Experts of a small language model.
Experts: 96 experts in each of 14 layers, 64 SwiGLU neurons an expert, 4 picks a token, a softmax router, a shared expert of 128 neurons.
Below are experts of layer 5 (counted from 0) of a mixture-of-experts language model. Rows are named router (the router's row for the expert), gate (a neuron's input weights, with its number), up (a neuron's input weights, with its number), down (a neuron's output weights, with its number) and show model dimensions 96-191. Each number is 500 + 25 x the weight over its row's rms, rounded and kept within 0 to 999. Numbers have three digits each.
Before each expert's rows: a language model's description of what the expert responds to. This comes from a sample of Wikipedia text that the model never trained on.

# expert 22
What it handles: Paragraph breaks after headings and short descriptions, equals-sign heading marks, and lead-sentence pieces like ) is a, ) was an American, The.
router:507529474464519492514474470495489485481545501507511450473458465541538532457528508540436502500423479496533501472497507517498474543472495483498489487461514483509526562451510530476484451521502481521479508559500515500513492514487531497487515470461487523474499498487512507517476503502503461499
gate0:528481456512514496496467502514522513517510475477524506490504485511456521479487550504517534508453441486483453519516495524518504475519475469528458477491523506543542504514425463529525540485506527508512550508490545486474522499504502544496512522502510469517493511535507499518490489480482481497
up0:505474550497479501518484494477511519513486549544519478457500505472515512500501471497480556511532526522460514496515516524493482494457478524496553484468468516455511506500505504494488472514483534513477513478524519522514466502514499513516514502495552480523492487492573517494512482493499507489
down0:515481525508486472512499501475503489438537500484498443454534530504499517499480508499497497534463503505531516456469513507497532488519506505501485492557499486482490536506479514529484504477463453518529501493502493525551448530511452520527522507491498529486538509520525491515524516552514486494
gate1:493521500513523486497533501502531486481476472498486512446506506526540523450503526495481424501474495477531428467519470544430499515494525494473468523507506489500508528524517531462486478520546503499504467491522510531514510514480511502509531470500514481481476439501512486497450512499537487492
up1:464486495569501507463514506536529493517476484501520540567497562532505502458468495526542457493509491523480467482503471532497502509516500459524498527482486550475538490555504496514468472477507500501471450502480507504502498495479516551514531535534507526543504526539506476493546470530532469507
down1:503529487486559466536492479476493451507497508502477494488477507524518474485477488467497507509500518523494498431481454515528476504467483528499475490462501462475493497514533512491549525559495480513496526460495539537507516506509479523521466565502521546467467479545500462463523507524507483491
gate2:509533494535523440521513495500517527487481503502511566465512517500499519511475535449492514476500459487497516463489478516463516518492522470448488475465490475505500487523493495488465533516518484549498458537499525519521464465485485534490536500518500494511465521522506488499478441463552524516
up2:487496499509478517483495493488494503485483497505463489518460467492500494470538471496518504537492488482491475531466496488518447481537491520560487504531543477508520567470538506493524454514516513514510497462500466461434536501497499460509517440510504481503515504489499479516492544464506465495
down2:484490502521536496526504486453544545524493539498517499531433505478529497483481516450505500505562509481483472537502526511501514518445476486507524526523451481485494460510508467472487506533513522515493516504539506528482506472461522514511507485513529516497487526468492483498499535487527486503
gate3:529478502523497494505449501489485457507539457533470528502505494521481477470507495495489504492501530525491509480511519550483481507460491484513502506508503467491514517482528502503496472536502440505501475476472566497489506492516497543504477500544475493477492487513439464505480511509552539498
up3:486517499506510498494544499490539549490444515465512506507505484463532512494496510504480486534499455470521516456514488460491520498538528526484467509513476510519468469528484523471460509457508567535536507509519446503508511491488487479542519506467528456542511511482529500496511518498472465494
down3:507492516530508483510479511554493535503483496509535524519509507506482556471496527493492537497540562503499508484483470473504494486460497469497450515537497504499523434488487492485474526457535505514482478496516513550525506481496520492491508464560534492533491508559514475532538529546517474496
gate4:489486502488513504458521508521504433510502486534512511467517481498483496512527535493475492476502512498484508492522488540492482547499525479530516476513527493501502547531503482506493504516521531523489479495495513509451492500493499474489521530518505478483497530509482500506466479503526547495
up4:511513529453512510475486577478492469504496496507551468453496524469490485522517513482488501495507494493505545503541512507540510499495475503519526508498472460453485531492516482529491481532503499460450518475518487487458482461481496475496481503525507520495501534506478528505516518511499486494
down4:522465482494513534490488483492509499514533468461522452528482494477463489505524450515489501544506456473500529489487475521496474536528489496511522464486535484515500483508506516528543503525536557481468516479475459529497517504482523504532492533462461501465520483505492499508506455497498496522
gate5:545515487523515488511568580487508491521530509478524528477474516494558484505455516488463487488507510490496493477512470486436486525520495482442448488494482544516498501527516468511494488496507507505531531510503477534550507510473538484514522517526472517477484459502537438486511504506500474473
up5:525536512495546495488493549540530492524512486502478514492526506506511510499435444520490545542519523504469437467518483497480519489489497521437471506507507499539536520520504499508493485458496515464545528500490496469514496475561484499504486514509454460517546504478520528502486492516510486486
down5:495457470511465501497469525512513506497506522487494505536456549526477504504532457534492540478488503527488524535506508493464524491481489497493461510491505538498472488527509461511478496506480468482522472478529437493550495501539508507527506464496531490476474510536532480533486463538521530529
gate6:479486480446481510497524486451504528495466511493480529531476464492482509486478569510506506474530469539461461505485507493491586520507478469478489490523522503525538520470493513521519550491500513494566515495486475513486498474529493523493504554512427482510502453487483517524495513510497490473
up6:478500494505491501467477474486555510493451512477527476530493441491448471504515523515511500482485497500523471507466474515530479512528464486529485505478509526503491507512511508551497499485486515527531477499506494490500503470462497513485505491501496475475524496534501470521555486526469465484
down6:517520485487535523469509502489519483485510487515472491498483473485490505543500452505519508488474477487490496536503485529478497537466487498449462488521479520476463514487489507517483498467458548527505528516483514518477466498507515512492490465466515512472458475472506510498520527544538517470
gate7:504493488496512497509533548503467551507506443495453502524496501514517479535497494493493504517482541506497507464490492497478490517495491437526479466471531544536515498502527537477487493490519455476517508504448514472481502470486498494469525500488481507532530507492510509489431513488473440497
up7:518458471447501483504512561498508476499532470490474494517462521519478507495467480499470493516515513526513537496539463523531500515484480477554523492470515520519548505451540514501490477478508468480510478509486498501495476504483512469511487495517466527505531509496453507498533514529515473498
down7:508507483514472576458470475486541474516493499477543439465514469515478518499539497512499508485426483468523461541494484505477526484437520511481493507522480488494509520474523526492492513467469492503462475513510502493519470542481496502486479531495458506506525489515522488496522494496481532524
gate8:492488510472508513485473534470511471517495498510516522443495503491483516505492506469499490456505486495482566484516498506510553470436506494488507522507483490551522471505507504513486533493521493468480506524510500502507504491485520476528473507509504503509467501499488481492504528492495497529
up8:540522466469490517532523482460531487481471537482527474500540499476476517497449511490480513466501527487523488491495509478511489483504527547516511505515465497539482522486473556511509489507530454513519540493523448482516511501478548424531479500489490515518505482481511499526503571478499516505
down8:470489514497508524519480514467500536496470480496515511527469457483457469468527494476508522495520486476497495511473540484543490456491474492496497567518472477517536509516512484505488496419507509526481522529515471501465506490556518504498467499522496535496451531519500513487441503481506471465
gate9:503508490514540474541536456464524496478503482551525511503459495467497513497511488475535475465513533531462519470460451508516468502549473483504507474456469506492507528523506525461485461486543495489504531504542529497496461500525511489525531551535513495537491512539520513537508479504536486510
up9:526470520470506500526485529443498404512489539532479502489454502545508500523468526514521460509502501468520511505541518501498475491467546537515499541556482486511443430510483513470471496555464453534468478484477537484516521501481463527531522479537554540520457524512493477463510509492555499428
down9:515510525519494515501505464473488499482516475559499501507535469515506508504503506506513487511547537501525498530564464519471498510470531461496511449501499503501540487459515523459493540534515528495522473519435557548503500485497512504496509483510482513474500483496455464485507485462526512473